From a checkpoint of a small mixture-of-experts model trained on Wikipedia: 32 experts in each of 9 layers.
Below are experts of layer 5 (counted from 0) of a mixture-of-experts language model. Rows are named router (the router's row for the expert), up (a neuron's input weights, with its number) and show model dimensions 0-127. Each number is 128 + 24 x the weight over its row's rms, rounded and kept within 0 to 255.
After each expert's rows: "gets" lists some tokens that make up at least twice as much of what it gets as of all text. This comes from a sample of Wikipedia text that the model never trained on. Tokens count by the router's weight.

# expert 12
router [121 120 120 120 144 138 101 107 120 102 139 126 112 103 168 138 106 116 116 144 174 130 135  98  93  88 137 107  82 122  93 121 159 107 119 145 139 119 115 143  96 106 156 151 164 120  86 117 153 126 128 142 137 126 105 165 116 122 187 164 155 119 142 141 138 113 126 123 149 124 182 140 123  99 138 151 133 168 163 106 130 154 104 177 123 128 106 113 109 161  86 115 113 157 137  85 138 105 151 134 140 153 105 119  84 137 151 129 153 176 122 151 152 137  92 143 163  81 130 160 151 130  89  84 152 123 119 154]
up0 [128 125 134 104  99 102 127 121 144 117  98 118 139 117 146 139 134 122 140 104 139 168 145  67 119 131 103 155 145 148 165 147 113 112 128 112 151 144 113 142 135 122 166 126 178 127 117 154 131 108 150 115 101 131 126 155 103 123  90  99 124 134 124 110 160 120 158 200 185 156 118 121 146 139 168  99 152 101 153 106 168 113 129  72 109  88 142 152  90 134 107 121 119 136 174 132 123 141 101 150 110 135 157 142 104 138 122 102 130 140 158 101 149 143  98 139  87 133 153  88 125 104  85  99 105 167 101 143]
up1 [126 171 146 128 156 100 125 112 100 138 123 121 148 122  94 118 173 156 122  92 130 114 129 111 123  75 129 111 150 110 119 133 151 129 153  78 109 105 163 145 146 149 139 163 161 132 154 101 127 139 109 144 117 137 122 131 108 108 108 129 111 127 160 116 132 140 144 168  84 135 199  77 157 121 137 122 118 134 125 138 186 115 153 125 125 166 142 120 133 119 131 125 135 142  74 167 126 106 109 127 113 158 151 175 111 102  94 103 121 155 132  61  98 133 146 148 142 124 164 111 111 127 119 111 124 168 121  86]
up2 [118 134  95 113 129 122 127 142 119 166 132  93 139 146 127 151 147 129 161 115 143 148 119 121  99 165 148  98 142 119 127 155 102  57 143 110 139 107  61 156 130  96 117 144 116 169 139  78 161 129 166 110  96 113 128 146 121 141 114 123 131 130 138 120 122 168 125  89 148 115 111 124 156  95 142  90 131 110 195  95 133 113 154 123 119 131 123 116 163 141 106 118 130 117 174 103 113 123 125 102  85 110 172 141  92  95 125 161 129 127 128 113 126 171 157 132 121 170 160 144 117 162 177 143 116 121 147 123]
gets: "es", "el", "er", "s", "ers", "ter"

# expert 5
router [ 51 154 147 101 176 137 138 167  93 147 138 129 132 124  89 130 147 121  78 126  89 122 138 137 145 140 123 146 109 145 123 147 124 120 102 153 124 155 125  96 180  96 151 105 127 136 112 148 108 131 127 146 152 199 181 106 115 140 123 155 116  87 132  85 122 114 117 146 120  99  77 125 134 120  93 127 100 104 178 124 147 111 112 118 174 129 141 165 136 134 123 143 144 146  97 121 119 131 115 126 152 116 158 109 155 158  95 107  81 143 116 148 117 145 130  84 143 111 136 146 148 121 105 129 124 144 140 139]
up0 [139 133 120 170  90 123 132 114 140 116  45 138 149 165 137 131 129 102 129 124 160 145 160 132 121  90 156 146 176 106 151 108 119 110 153 102 137 166 157 162 116 132 103 172 155 169 121  96 102 129  96  96 115 145 152 137 112 139 121 130 129 138  81  99  85 133 119 150 134 140 126 127 154 148 151 166 121  99 128 121 120 138 118 127 115 147 123 132 122 104  96 114 114 115 138 105 150 122 115 105  99 130 194  74 136 156 135 105 154 148 112 157  97 145 127 128 135  91 105 139 133 135 140  96 102 182 114 163]
up1 [134 152 108 168 125 144 109 141 150  94 104 147 100 165 119 157 135  96 108 131 176  86 167 138 126 112 117 118 119 121 145 125 127 134 120  82 136 150 161 145 124 146 100 110 191 128 117  91 101 181 131 133 158 116 173 112 127 136 127 150 158 121 111 157 130 156 139 132 114  94 128 120 141 144 158 126  98 114 123 135 107 129 138 121 125 118 144 132 143 118  86 116 134 104 101 134 132 139 111 123 123 119 136  90  60 121  69 150 136 121  99 148 120 150 119 120  70 137  70 170 133 147 184 158 116 114 107 118]
up2 [162 102  94 147 114 137 116  82  97 121 144 132 116 129 126 118 120  90 153  78 133 147 111 130 110 136  95  85 124 123 103 137 125 129 111 149 157 174 111 154  83 127 170 148 166 145 154 113 138  98 137  98 149 113 110 147 110 159 100 126 157 117 167 145 114 127 157 139 104 102 131  91  88  98 124 129 135 129 145  93 124 133 188 142 171 110 146 120 115 140 146 133 135 116 136 114 111 170 114 127 152 165 127 123 155 179  87 112 130 154 142 153 107 146 108 157 123 138  83 135 110 159 111 138 120  60 148 125]
gets: "o", "i", "a", "u", "ra", "ri"

# expert 22
router [129 129 139 113 116 126 150 138 109 127  99  90 135 127 106 128 120 106 117 141 102 148 134  93 154 139 174  91 161 138 166 121 115 122 144  97 106 115 114 126 150 166 144 113 109 114 140  97 118 132 152  82 103  95 144  97  86 113 104 159 160 127 185 143 122 107 136 106 106 131 106 162 119 154 137 106 145 132 130  86 166 137 115 111 158 148 114  81 120  99 158  96 125 110 111 140 117 125 129  89 175 176 134 115 165 107 140 144 104 115 115  99 155 151 140  94 113 182 154  66 132 119 161 158 139 147 139 139]
up0 [105 117 126 141 142 125  97 141 118 119 130 114 138 138 118 151 119 145 126 132 159 120 132 132 165 141 117  65 145 135 124 172 128 140  95 137 159  92 106 134  97 111 125 140 107 114 118 168 128  81  85 154 154 126 144 113 104 100 127 151 173 184 126 113 100 124 145 104 189 117 161  92 115  77 147  99 132 124  84 101 104 154 127 124 171 144 108 105 190 121 107 107 116 111 152 153  74 125 177 148  93 133 129 114 104 144 157 107 151 137 134 154 115 118 165 135 138 109 123 151 150 143 115 136 122 142 144 121]
up1 [155 108 146 125 144 147 123 127 108  63 111 108 121 133 142 123 106  59 136 141 146 125 112 119  98 126 119 136 136 162 112 121 127  81 136 126 151  82 125  90 149 117 115 120 161 107 170 153 129 145 161 145 140 160 159 127 141 128 155 113 144 115 160 109 137 110 163 145 117 108 140 144  88 162 131 141 131 104 140  86 147 132 132 141 117  89 110 137 151 181 155 155 109 137 135 123 108 126 149 181  86 125 120 139 148  97 149 141 168 136 119 172 126  91 131 147 155 101 108 118  56 134 127  83 119 134 104 105]
up2 [135 169 105 112 158 143 150 151 133 138 198 144 140 111 128 112 108 118 136 104 115 171 146 154 140 135  95  74 112 128 118 126 135 138 104 142 117 105 117 171 105 124 147 132 134  88 120 113 118  99 148 104 118  98  97 173  99 116 130  86 129  98 112 123 104 128 169 131 118 130 100 114  86 169 120  88 149 153 129 142 107 107 149 168 130 140 145 114  78 122 143 123 161 115 128 138 136 128 112 144 188 141  89 141 109 145 119 140 158 176 153 118 155 125 140 140 127 113 113 102 161 157 136 146  94  85 176 113]
gets: " ", "–", "-", ", ", " (", " in "

# expert 4
router [150  82 108  94 105 149 139 146 101 133 102 114 132 156 136  97 120  88 126 138  91 144  98 147 119  86 160 109 151 145  88  98 152 159  81 135 117 139 170 116 122 106 161 136 151 184 161 126 130 113  97 134 116 140 162 153 141 134 132  75 111 166 141 153 151 112 131 195  76 112 110 145 135 129 134 104 134 123  86 130 116 156 121 119 127 111 110 148 147 107 162 129 132 160 129 118 102 140 131  89 105 116 111 136 106 128 154 104  96 106 127 121 145 163 150 130 135 125 144  96  97 112 158 170 122 155 156 113]
up0 [119 124 128 131 159 138 118 173 140 124 107  95 123 123 161 163 128 113 154 124 127 152 124 156 145 121 119 169 122 125  88 120 146 123 112 149  93 115 122 121  96 129 155 150 122 156 113  81 148 103 122  84  91  85 153 113  89 138 115 159 174 134  91 144 143 114 154 125 130 111 119 136 122 116 145 118 112 111 109  87 131 151 120 144 139 158 153 182 165 152 171 103  79 116 141  99 113  94 131 172 151 125 108 155 139 174 133 132 161 115 132 131 120 176 119 167 116 123 107  99 105 132 147 114 110 138  58 134]
up1 [135  93 124 110  84 121 115 145 139 133 133 128 144 189 151 135 137 186 106 147 128 135 117 134 118  86 106 143 147 116 141  95 135 128 138  95 128 128 106 103 142 102 166 142 157 163  98 124 140 141 121 126 122 157 154 130 120 101 109 107 127 187  77 117 103 112 102 105 179 165 118 139 167 106 138 119 115 115 109 125 143 116 102  88 105 116 122 116  84 138 122  68  91  92 141 119 167 108 153 117 156 135 126 144 141 118 136 171 154 131 123 139 115 173 173 136 132 128 140 144 100 135 162 144 123 125 105 182]
up2 [135 168 145 120 130 147 121 152 140 118 157 108 134 106 146 133 100 142 144 148 147  84  83 154  80 139  64 128 152  96 168 125 109  70 131 130 157 141 132 129 141 121 105 152 108 131 129 107 150 130 131  97 136 121 161 135 110 137 135  88  90 122 148 171 127 150 140 158 131 136 157 139 106 168 142 148 144 151 137 112 148 118 119 124 156 104  90 130 129 116 143 105 138 153 141 183 154 140 131 148 116 127 150 116  95 144 154  94 168 132  95 143 125  99  94  79 114  90 117 158  94 173 148 112 115  83 105 150]
gets: "c", " B", " S", " M", " C", " D"

# expert 9
router [131 149 104 132 151 116 145 107 133 152 101 165 120  88 120 128 127 162 119 164 103 167 157  84 123 100  89 144 127 149 131 106 145 101 100 175 175 148  87 125  98 111 167 125 121 139 100 117 125 176 152 127 140  86  96 132 140 138 137 147 112 165 121 131 129 139 109 134  83 109 142  71 138 148 121 156 102 106 148 145 138 143 139 134  86 107 146 134 129 149 113  97 122  85 162 138  89 123 160 160  99 102 145 123 158 129 130 143 176 138 161 133 104  81 126 102 126 137 144  97 165 131  91 127 144 123 120 148]
up0 [128 106  91 102 127 100 103 127 104 132 147 131 113 168 115 128 141 115 118 118 128 181 102 136 127 121 101 161 163 128 156 146  88  85 111 153 132 174 116  92  98  98 174 101 146  54 135 137 144 118 164 131 153 105 134 124 187 108 160  75 115 109 110 135 140 165 118 152 137 160 136  98 141 115 137 118 106 124 153 148 131 126 127  85 112 120 132 149 125 147 125 131 117 110 147  79 147 148 147 172 140 166 122 108 164  94 135 138 123 137 101 131 160 140 140 145 124 134 133 143 104 170 122 130 110  94  97 100]
up1 [167 180 131 117 148 128 109  82 124 135 117 133 149 153 121 148 131  89 126 129 163 108 170 119 153 108 130 110 135 150 130 103 108 144 157  98 142 163  99 113 143 118 127 127 114 150 168 147 161 161 110 127 151 113 117 106 148  71 113  94 115 153 129 139 120 103  83 123 152 125 154 104  85 142 126  96 149 147 138 112 116 113 174 143 143 117 135 114 129 174 100  75 122 147 135 175 132 122 124 117  83 160 123  94 133  83  88 127 147 149 107 111 132 177 141 146 115 159  87 104 173 137 128 144 121 120 116 152]
up2 [101  63 116  96 141 115 123  94  88 145 133  82  87 123 102 132  81  87 135 117 150 148 103 128 147 195 142 142 154 147 150 137 127 130 162 161 130 125  87 104 165  98 133  98 103 155 124 134 146 136 126 114 138 148 124 141 149  88 110 103 131 174 158 142 118 144 121 119 134 129 132 122 162 181 157 125 123 131 132 123 155 159 115 108 148 132 111 160  77  98 129 126 101 127 126 114 138 183 126 111 104 121 137 106 109 127 152 115  95 125 112 150 153 138 164  89 122 148 126 121 123 169 143 161 140 114  88 128]
gets: "on", "or", "er", "is", "ur", "ar"

# expert 17
router [106 101 128 134 158 113 119 170 122 106  95 122 118 137 128 144 143 166 119  99  90 139 125 123 155 156 174 111 123 122 162 154 123 160 116 145 111 130 144 129 139 117 103  95 124 133 153 114  89 146  95 111 138 140 170 102 111 165 103  83 107 138 142  99 135 122 163 152 152 104 120 118 129 133 110 108 127  94  89 149 104 117 132 104 151 139 119 142 101 102 184 116 181 127 159 115 160 131 154 158  97 117 100 125  79  86 115  88 144 110 116 122 143 178 154 114 161 137  91 170 104 161 120 144 158 150 115 120]
up0 [103 132 141 113 110 134 121 134 137 110 134 117  94 125 109 170 142 161 107 136 142 122  76 118 154 140 182 166  70  79 173  94 167 123 124  93 122 116 154 183 113 129 105 181 110 169  88 114 109 128 138  90 120  96 145 134 124 108 132 157 127 147 114 127  96 124 147 109 120 124 156 108 132 111 112 132 126 103 161 123 149 159 133 124 148  98 136 118 100 156 140  94 116 104 103 181 110 164 165  88 108  99 125 139 107 116 107 124 147 150 136 105 126 160 153 175 149 147 133 118 125 145 131 154 122 139 113 147]
up1 [112 182 143 145  96 119 107 125 123 178 120 180  96 125 101  75 137 161 150 133 124  99 120  90 167 137 116 117 124 119 132 123 121 110 146 105  62  84 122 103 170 133 112  97 141 130  95 132 112 124 126 102 159 154 126 148 144 158 162 103 123 143 139 146 126 106 145 176  95 122 121 104 146 142 138  83  94 158 141 143 147 112 148 152 119 102 147 153 146 133 100 139 165 147 150 161 108 168 147  91 128 157  95 122 106 144 114 134 149 137 153 103 141 114  99 143 106 109 117 159 112 105 128 155  87 121 145 104]
up2 [153 137 105 131 155 123 191 161 188 142 100 110 151 148 119 106 118 121 148  89  96 135 105 129  90 163 145 117 166 170 132 107 158 167 123 123 146 114 110 153 147 139 106 138 136 159 113 107 112 116 147 141 138 119 159 142 151 108 154 102 101 127 114  96 148 136  72 170 110 137  98 130 114 107 144 124 114 116 197 113 137  88 111 121 103 137 141 130 124  86 122 171 106 103 130 107 126 170 112 139 122  96  95 136 103 110 118 163 120 116 181 121 123 156 145 126 124 107 104 152 134 170 105 107 124 114 123 109]
gets: " c", " h", " r", " re", " g", " f"

# expert 28
router [140 104 159 100 150 135  96 120 174 143 111 111 123  91 130 160 115 149 138 103 125 126 132 150 105 153 134 108 171 103 142 174 112 152 139 101 135 145 109  92 122 174 147 128 102 135 148 142 133 126  93 162 111 184  83 118 123 142 114 107 126 120 101 141 144 127 156  99 148 173  96 142 103 126 120  69 137 166  97 130 101 146  95 128 151 152 122 110 115 130 130 121 146 147 100  79 114 171 119 160 157 122 123 145 135  83 133 180  80 108 127 150  98 100 128 123 123 148 107 170 168 129 139 125 122 143 115 112]
up0 [173 132 101 149 130 107  84 100 115 108 138 153 100 127 152 124 126 117 160 103 157 144 148 118 123 116 154 111  99 147 142 142  84 123  97 141 124 151 112 154 137 109 147 115 157 107 134 102 190 145  81 143 110 114 156 106 133 168 191 111 131 103 122 148 100 116 153  87 132 118 154 116 131 134 151 154 115 164 168 110 146 177 122 121 120 153 160 109 148 121 121 102 117 170 106 125 121 128 123 113 128 170  98 124  87  96  94 118  98 174  89 143 146  94 153 131 152 118 127 121 154 130 157  96  95 107 117 116]
up1 [110 117 122 164 131 143 106 130 108 134  53 116 125 105 110 157 112 130 117 121 119 104 134 149 161 129 147 101 146 134 154 161 117 144 104 113 168 142  88 145 162 141 107 166 114 115  96 144 115 107 133 131 138 130 110 115 151 151 111 128 143 126 114 150 104  77 137 111  57 145 137  96  86 192 143 146 127 109 133 121 161 115 125 120 158 144 158  90  94 156 125 137 153 156 171  64 124 118 113 129 168 106 112 127 123 167 156 132 142 118 133  96 113 130 128 115 142 137 175 164 122 139 106 130 137  89 150 126]
up2 [144 151  83 164 114 131 137 148  95 121 130 113 112 145 153 109 111  79 121 135 124 139 126 150  97 163 130 154 160  68 124  96 112 134 172 183 100  97 126 141 131 120 154 175  97 164 125 156 106 126 112 160 142 145 113 135  68 138 100 123 139 104  90 156 133 165 103 151 107 125 136 102 111 119 134  91 118 157 137 141 129 131 103 131 154 191 144 142 134 125 144 103 137  53 160 119  95 131  99 139 111 123 132 119 129 134 126 151 130 135 143 137 139  88 113 151 143 125 112 143 140 160 124 100 136 103  89 117]
gets: " |", "\n", "|", " |  |", "| ", ";"

# expert 30
router [138 156 146 138  91 165 121  94 145  78 110 124 117 127  91 110 135 103 120 148 153 127 113 124 103 159 136 106 108 128 119 166 123 148 126 142 120 146 115 111 107 175 134 100 115 122 150  91 163 140 114  85 119 113 121 130 137 123 148 131 127 107 150 113 159 142  97 117 147 115 135 107 160 124 130 183  97 155 145  90  83 162 130  99 143 101 108  95 140 110 151 174 124 128  79 111 132 197 131  97 101 159 155 133  87 144 180 153 129 117 146 142 106 109 102 144 105 146 153 139 133 120 165 124  90 127 142  93]
up0 [132 169 136 125 126 156 122 175 119 100 120 135 139 102 144 146  61 113 132 104 148 120 122  99 164 140 121 111 153 136 126 108 128 142 136 136 132 123  73 163 130 150  83  95 155 155 154 154 139  87 115 114 155 117 163 115 139  94 151 120 136 109 184 140 124 130  97 160 151  86 121 111  68 115 136 120 132 149 167 118 176 141 128 117 121 126 170 140 107 124 113 108 125 117 124 139 159 121 145 111 103 143 133 153 132 126 119 136 175 150 126 101 145 101 113 113  84  83 112 138 162 132 150 109 112  70 161 110]
up1 [116 131  97 123 104 153  61 141 101 132 149 101 115 127 134 165 100 107 141 119 144 118 113 157 135 129 138 109  92 158 175 160 139 124 110 110 116 134 106 142 118 119 116 109 119 159 111 129 150 144  88  93 131 125 132 156 109 168 176 111 136 116 138 117 130 189 138 137 121 123 149 115 112 109 137 136 144 115 139 128 168 161 155 128 161 107 136 137  91 116 115 117 104 113 136  99 130 161 162 101 149 179 156 141  95 165 144 125 159 136 106 132 134 113 124 131 193 114 138 156 100  85  71 106 130 107 154  75]
up2 [140 141 115 119 143 167 130 106 139 123 103 119 128 126 144 166 178 187 120  98 142 137 117 165 163 149 144  74 167 116 110 115 171 169 144 137 134 118  84 139 102 147 130  85 128 145 146 115 104 119 147 128 125 133 144 109 131  81  90 117 105 161 121 145 108 128 140 135 102 108 170 122 127 115 198 114 151 103 128 144 109  98 121 121 118  85 195 163 141 117 105 139 130 143 136 171 115 119 113 100 123 138 113 123 132 167 104 124 154 141 128 167 115 140  92 121 102 119 106 115  83 117 134 160 107 122 112 135]
gets: "s", " B", "a", ", ", " C", "is"

# expert 19
router [140 116 110 138 104 148 129  73 150 176 103 141 153 110 161 122 120 115 152 130 191 143 138 109 116 167 136 123 164 166 118 152 150 134 118 144 120 108 149 100 153 132 129  94 145 111  65 149 143 145 141 148 161  91 112 156 101 118 131 124 123 101 101 139 104 106 100 113 132 135 157 132 124 136 142 136  98 120 144 167 164 136 113 103 109  99 133 145  74 155  99  79  87 168 128 190 132 135  89 141 115  99 145 116 155 172 122 129 113 105 151 131 138 119 122  98 150 124 105 104 104 128 151 100 131 108 104 132]
up0 [ 79 136 120 106 121 122  86  90 120 116 127 116 147  77 147 130 127 115 154 129 103  91 117 128 110  91 158  92 131 144 156 130 141  78 120 139 152 167 105 171 122 130  82 155 167 176 149  90 128 135 119 104 102 138 147 150 124 128 158 151 136 161 163 146 156 110 128 110 142 153 154 130  95  96  93 115 148 140 135 101 122 122 130 181 121  97 164 176 163 156 120 137  96 149 126 113 150  84 135 103 122 135 158 144 131 110 107 132 164 111 150 132 117 117 122 159 100 126 118 173 117  89 127 101 126 130 147 122]
up1 [128 136 122 167 155 117 109  65  84 125 137 122 178 173 161 101 131 163 128  93 129 132 157 112 129  91 149  66 155 133 123 126 138 159  79 143 119 157 103 160 138 140 134 169 141 153 138 142 102 101  88 109  96 153 115 151 153 102 144 107 148 106 130 128 124 111 109 155 107 149 141 116 128 116 127 147 133  98  98 154 135 152 116 151 146 125 127 112  98 159  80 127 131 133 149 111 149 116 147 131 130 110 148 111 113 137 166  80 153 109 103  79 106 100 114 153 159 133 126 128 112 177 120 166 111 106 127 141]
up2 [148 128  91 112 151  79  99 115  89 112 137 149 177 171 146 117 133 121 146 107 141 139 146 158 112 127 131 117 101  95 134 165  85  74 141 159 103 108 112 137 145 164 128 119 129  89 146 123 147 107 157 114 111 139 146 167 102 103 143 125 118 137 128 127 127 138 149 169 170 127 118 105 144 157  86 103 128 127 118 138 116 131 122 109 127 132 117 137 114 152 140 137 147 125 161 139 196 157 139  92 145 107 120 106  63 115  85 138 143  95  97 124 182 134  80 123 127 159 112 155 119 103 120 164 110 129 133 116]
gets: "ed", "ent", "ated", "ect", "ing", "act"

# expert 25
router [ 89 143 136 132 111 127 138 153 111 122 179  61 139 136  83 122  77 132 125 134 127 175 161 157 141 139 164 130 103  70 164 170  86 154  95 156  89 150 119 106 137 134 154  93 118 115 143 107 142 145 123 147 116 132 107 144 136 127 130 136 147 148 154 130 132  86 107 137 132 165 106 160 151 136 133 122 152 170 143 155 103 156 131 135 138 162  78 152 154 128 133 102 135 115 103 121 119 134 147 160 107 117 148 147 162  78 111 123 107  78 114 140 110 103  99 147 112 123 110 126  97 143 136 119 112 139 158 136]
up0 [131  89 103 142 146 112 129 133 173 131 180 129 127 119 135 127  99 145 128 114 111  91 112 137 128 151 128  94 129  97 156 132 158 119 166  71 123 128 145 133 132 100 139 151 126 135 104 121  88 144 117 122 122  98 201 156 160 145 138 162 143 104  99 134 119  97 148 126 131 156 185 112 108 144 141 144  89 135 139 118 114  90 123 139 104 108 124 133 146 128  93  98 106 132 100 107 116 165  98 125 162 100 118 120 183 160  90 107 138 162 123 162 115 140 147 153 107 103 152 179 119 151 133 125 146 138 109  84]
up1 [135 138 139  89  95 137 153 109 120 114 154 119 114 129 138 106  84 134 140 116 126 148 137 103 114 137 123  97 138 136 134 101 115 137 102 125 148 161 132  71 158 100 104 123 138 108  77 150 142  82 126  85 139 130 155  77 135 124 160 148 191 161 146 136  85 109 126 129 100 137 136 107 116 149 141 150 110 134 173 173 110 119 129  95  98 136 162 158 105 144  70 147 112 131 164 128 139 121 107 148  97 101 147 136 130 118 149 162 117 147 122 161 126 126 144 162  98 166 125 157 138 172  97 120  92 105 141 142]
up2 [134 157 119 177 148 104 130 101 121  97 148 123 178 129 113  96 143 134 150 102 188 108 148 127 140 131 109  84 134 150 113 106 101 147  94 135 158 109 156 116 105 117 112 133 124 116  86 125 105 130 147 143 160 100 155 167 102 120 150 146 126  76 138 140 120 116 113 113 149 156 147  75 167  84 151 124 159 123 114 149 114 133  97 155 113 115 163 162 140 128 131 175 116 103  99 130  91 134 124 104 146 160 153  95 151 108 144 144 129 121 136 144 111 109 112  85 178  90 107 169 152 116 135 134 122 128 117  99]
gets: "\n\n", "\n", ".", "==", "===", "="

# expert 24
router [120 116 140 124 139  69 134 139 138 160 110 137 149 150 121 111 127  81 154 110 134 109 108 111 128  81 146  94 138 153 133 140 151 176 115 137  96  97 141 136 143  86 106 111 138 126 151 148 125 130  76 108 118 101 144 143 107 173  66 115 145  94 137 102 135 155 173 159 141 122 101 148 162 113 114 124 126  70  90 147 114  91 142 108 147 121 140 116 125  96 146 112 138 191 166 164 130 126 151 157 139  91 143 119 148 130 130 145 100 136 119 124 100 157 126 117 145 108 156 143 122 162 129 136 171  96 107 123]
up0 [145 142 124  85 134 155 146 152  79 130 151 141 137 132 107 119 105 149 151 136 122 101 140 142 118 151 106 119 129  95 119 122 125 135 112 125 159 143 100 138 142 159 171 128 134 122 106  85 114 176 119 105 141 118 136  92 136 132  99 118 146 139 152 171 125 154 159 180 145 104 142 101 126 131 121 117 132  85 114  86 159  81 120 146 115 123 167 113  87 120 140 127 138  74 171 115  79 150 104 101 143  95 145 193  98 122 153 158 172 109 128 105 131 139 155 143 117 141 144 113 120  89  91 161 116 120 148 115]
up1 [120 142 126 158 128 104 109 138 115  98 120  60  93 141 112 111 101  85 136 120 152 135 129 155 142 171 125 141 127  59 140  86  96 139 144 120 105 121 148 117 133 110 121 144 139 142 121 141 145 121 161 125  96 154 149 120  92 178 101 142 140 114 155 102  94 123 104 107 143 162 118  98 140 156 134 132 148 136 159 111 125 138 124  89 125 105 177 180 112 154 159 115 119 118 147 192 129 111 142 146 161 157 155 124 156 101 149 164 103 140  92  90  86 122  93 123 106 130 141 123 128 136 125 140  95 152 137 123]
up2 [131 124 142 152 140 100 110 133 118 109 119 126 129  97 104 146 114 134 139 116 183 130 123 187 135 147 111 110  89 150 168 123 159  90 126 154 119 164 138 168 111 140 144 189  83 134 107 159  81  97 143 113 104 110 141 136 140 126 137  73 134 147 108 107  54 136  92 136 128 153 134 148 125 117 157 141 133 111 105 118 109 159 143 142 152 139 136 129 107 159  85 130 119 130  76 122 108 147 168 148 108  68 143  98 126 140 150 128 136 114 132 160 108 129 127  94 145 145 117 170 159 130 137 129 145 125 136 145]
gets: " m", " l", " d", " f", " n", " t"

# expert 14
router [131 118 129 127 140 150 142 108 162 165 104 105 120  97 111 104 127 115 120 127 146 164 133 119 125 105 133 130 135 168 113 116  75 119  83 136 119 157 134 144 188 155 105  94 125 112 154 149 119 119 130 107  90 139 106  89 168 114 125 139  88 119 143 151 127 143 130 130 151 173 111 154 136 100 169 109 159 128 122 100 126 147 119  94 122 155 117  77 143 123 152 141 130 106  59 110 141 164 112 111 149 159 116  94 119 108 129 118  94 147  93 108 174 104 144 178  84 148 155  99 133 149 121 146 147 152 112 146]
up0 [148 139 122 137 125 120 127  95 132 137 153 116 124 157 130  92  90  81 145 177 151 150 106 153 124 120 140  94 159 121 122 102 125 121  78 124  73 126 125 144 165 123 143 109 134 126  79 151  87 150 149 135 102 120 108 105 141 144 136 151 133 132  92 154 142 109 138 152 136 164 126 103 167 126 104 130 142 126 131 134 117 101  91 128 114 112 157  98  60 104 101 120 134 134 187 148 132 141 124 129 118 144 149 178 134 111 133 104 131 204 164 128 143 134 137 155 137 180  97 118 101 135 114 116 116 106 146 150]
up1 [138 165 129 183 146 150 146 141 129 119  74  95 141 123 121 103 126 118 161  93 115 122 117 137 132 105 155 128 122 115 117  90  80 124 144 176 138 143 115 160 147 137 142 157 155 139 135 118 132 155 146  76 158 119 119 113 172 107 113 167 127 106 135 157  93 104 147 142 104 113 145 138 121 141 148 131  77 152 158  96 140 112  98 135  56 157 142 119 140 142  92 111 105 124  78 111 128 125 129 124 162 120 123 163 160 107 151 109 152 133 131 142 132 131 183 117 121 144 115 167  85 123 149 113 123 148 137  90]
up2 [104 107  85 157  80  95 148 140 127 169 128 129 166 114 124 132 133 131 151 113 152 143 127 142 132 109 125 150 110 106 109 129 111 127 147 129 122 141 142 116 158  49 131 115 108 136 127 101 147 140  81 114 133 164 128  93  99 132 131 145 125 112 119 125  68 171 105 136 129 127 154 119 145 152 165 113 169  97 140 140 144 116 146 137 100 116 156 115 110 132 117 111 105 156 133 107 163 154 131 137  99 121 177 150 133 108  89 116 151 170 122  84 179 105 174 113 120 158 126  92 143 138  95 135 168  96 142 157]
gets: ":", "-", " of", ": ", "| ", "|"

# expert 0
router [145 113 106 106 125 153  91 103 127 138 105 135 146 132 159 112 138  98 160  84  97 100 156 111 108 116 117 110 150 163  89 135 132 117 169 152 157 140 149 156 138 123 119 123 139  88 156  97 108 168 143 131 136 105 149 133  89  99 130 108 149 108 105 128 143 156 126 119 109 153 182 150  84 107 102 155 105  98 135 121 128 131  74 111 101 107 140 122 127 129 105 122 133 138 158 195 137  93 133  95 137 103 148 180 169 131 147 129 154 129 133 113 160 110 163 188 101 123 122 156 119 143 125 101 101 123 144 125]
up0 [ 90 148 116 168 196 128 110 116  93  82 143 120 141 105 176 138 140 164 144 155 149 154 123 137 145 123 144 177 168 103 134 126 143 135 122 162 182 160  93 144 166 104  97 156  99 141 139 108 116 120 105  94 114 107 130 110 128  96  99 151  79 121 146  98 137 156 161 140 158 130 130 144  96 133 116 106 144 122 125 157 119 139 114 119  91 147 156 121 102 113 109 111  85  98 134 115 134 122 121 140 125 147 137 108  96 102 160 141 120 149 135  79 113 146 185 136 119 136 115 129 137 157  88 104 128 104 131 132]
up1 [129 170 132 120 121 110 132 141 117 118 123 135 108 148 123 137  96 107 103 139 127 140 103 113 179  75 117 173 162 130 120 159 142 106 129 126  92 140 118 130 134  82 176 101 159 129 140 120 128 105 142 122 124 137 128 126 129 147 162  77 117 141 108 103 136 167 130 155 109 112 116  84 104 138 152 135 151 148  79 146 133 115  85  96 111 160 145 167 177 121 137 111 128  64 113 128  89 136 164 175 136 142 141 139 121 146 130  88 177 136 135 139 126  99  84 104 125 138 136 117 137 127 123 118 163  99 178 117]
up2 [162 124 136  94 110 135 112 126 146 123  80 112 134 109 126 156 125 108 159 130 137 126 108 154 114 135  91 150 122 127 125 174  70 131  98 118 112 125 102 132 121 110 154 110 133 134 132 149 183 143 144 139 166 123 124 158 136  97 139 113 161 126 105 127 126 164 138  74 155 147 149 149 137 117 145  86 145 108 166  95 112 143 176 127  55 148 131 135 127 121 126 113 173 119 115 127 122 112 121 145 155 183  78 161 124 129 135 140 130  95 137 122 150 195  92 118 124 135 145 123 142 113 110  93  90 104 108 124]
gets: "st", "g", "it", "th", "est", "ig"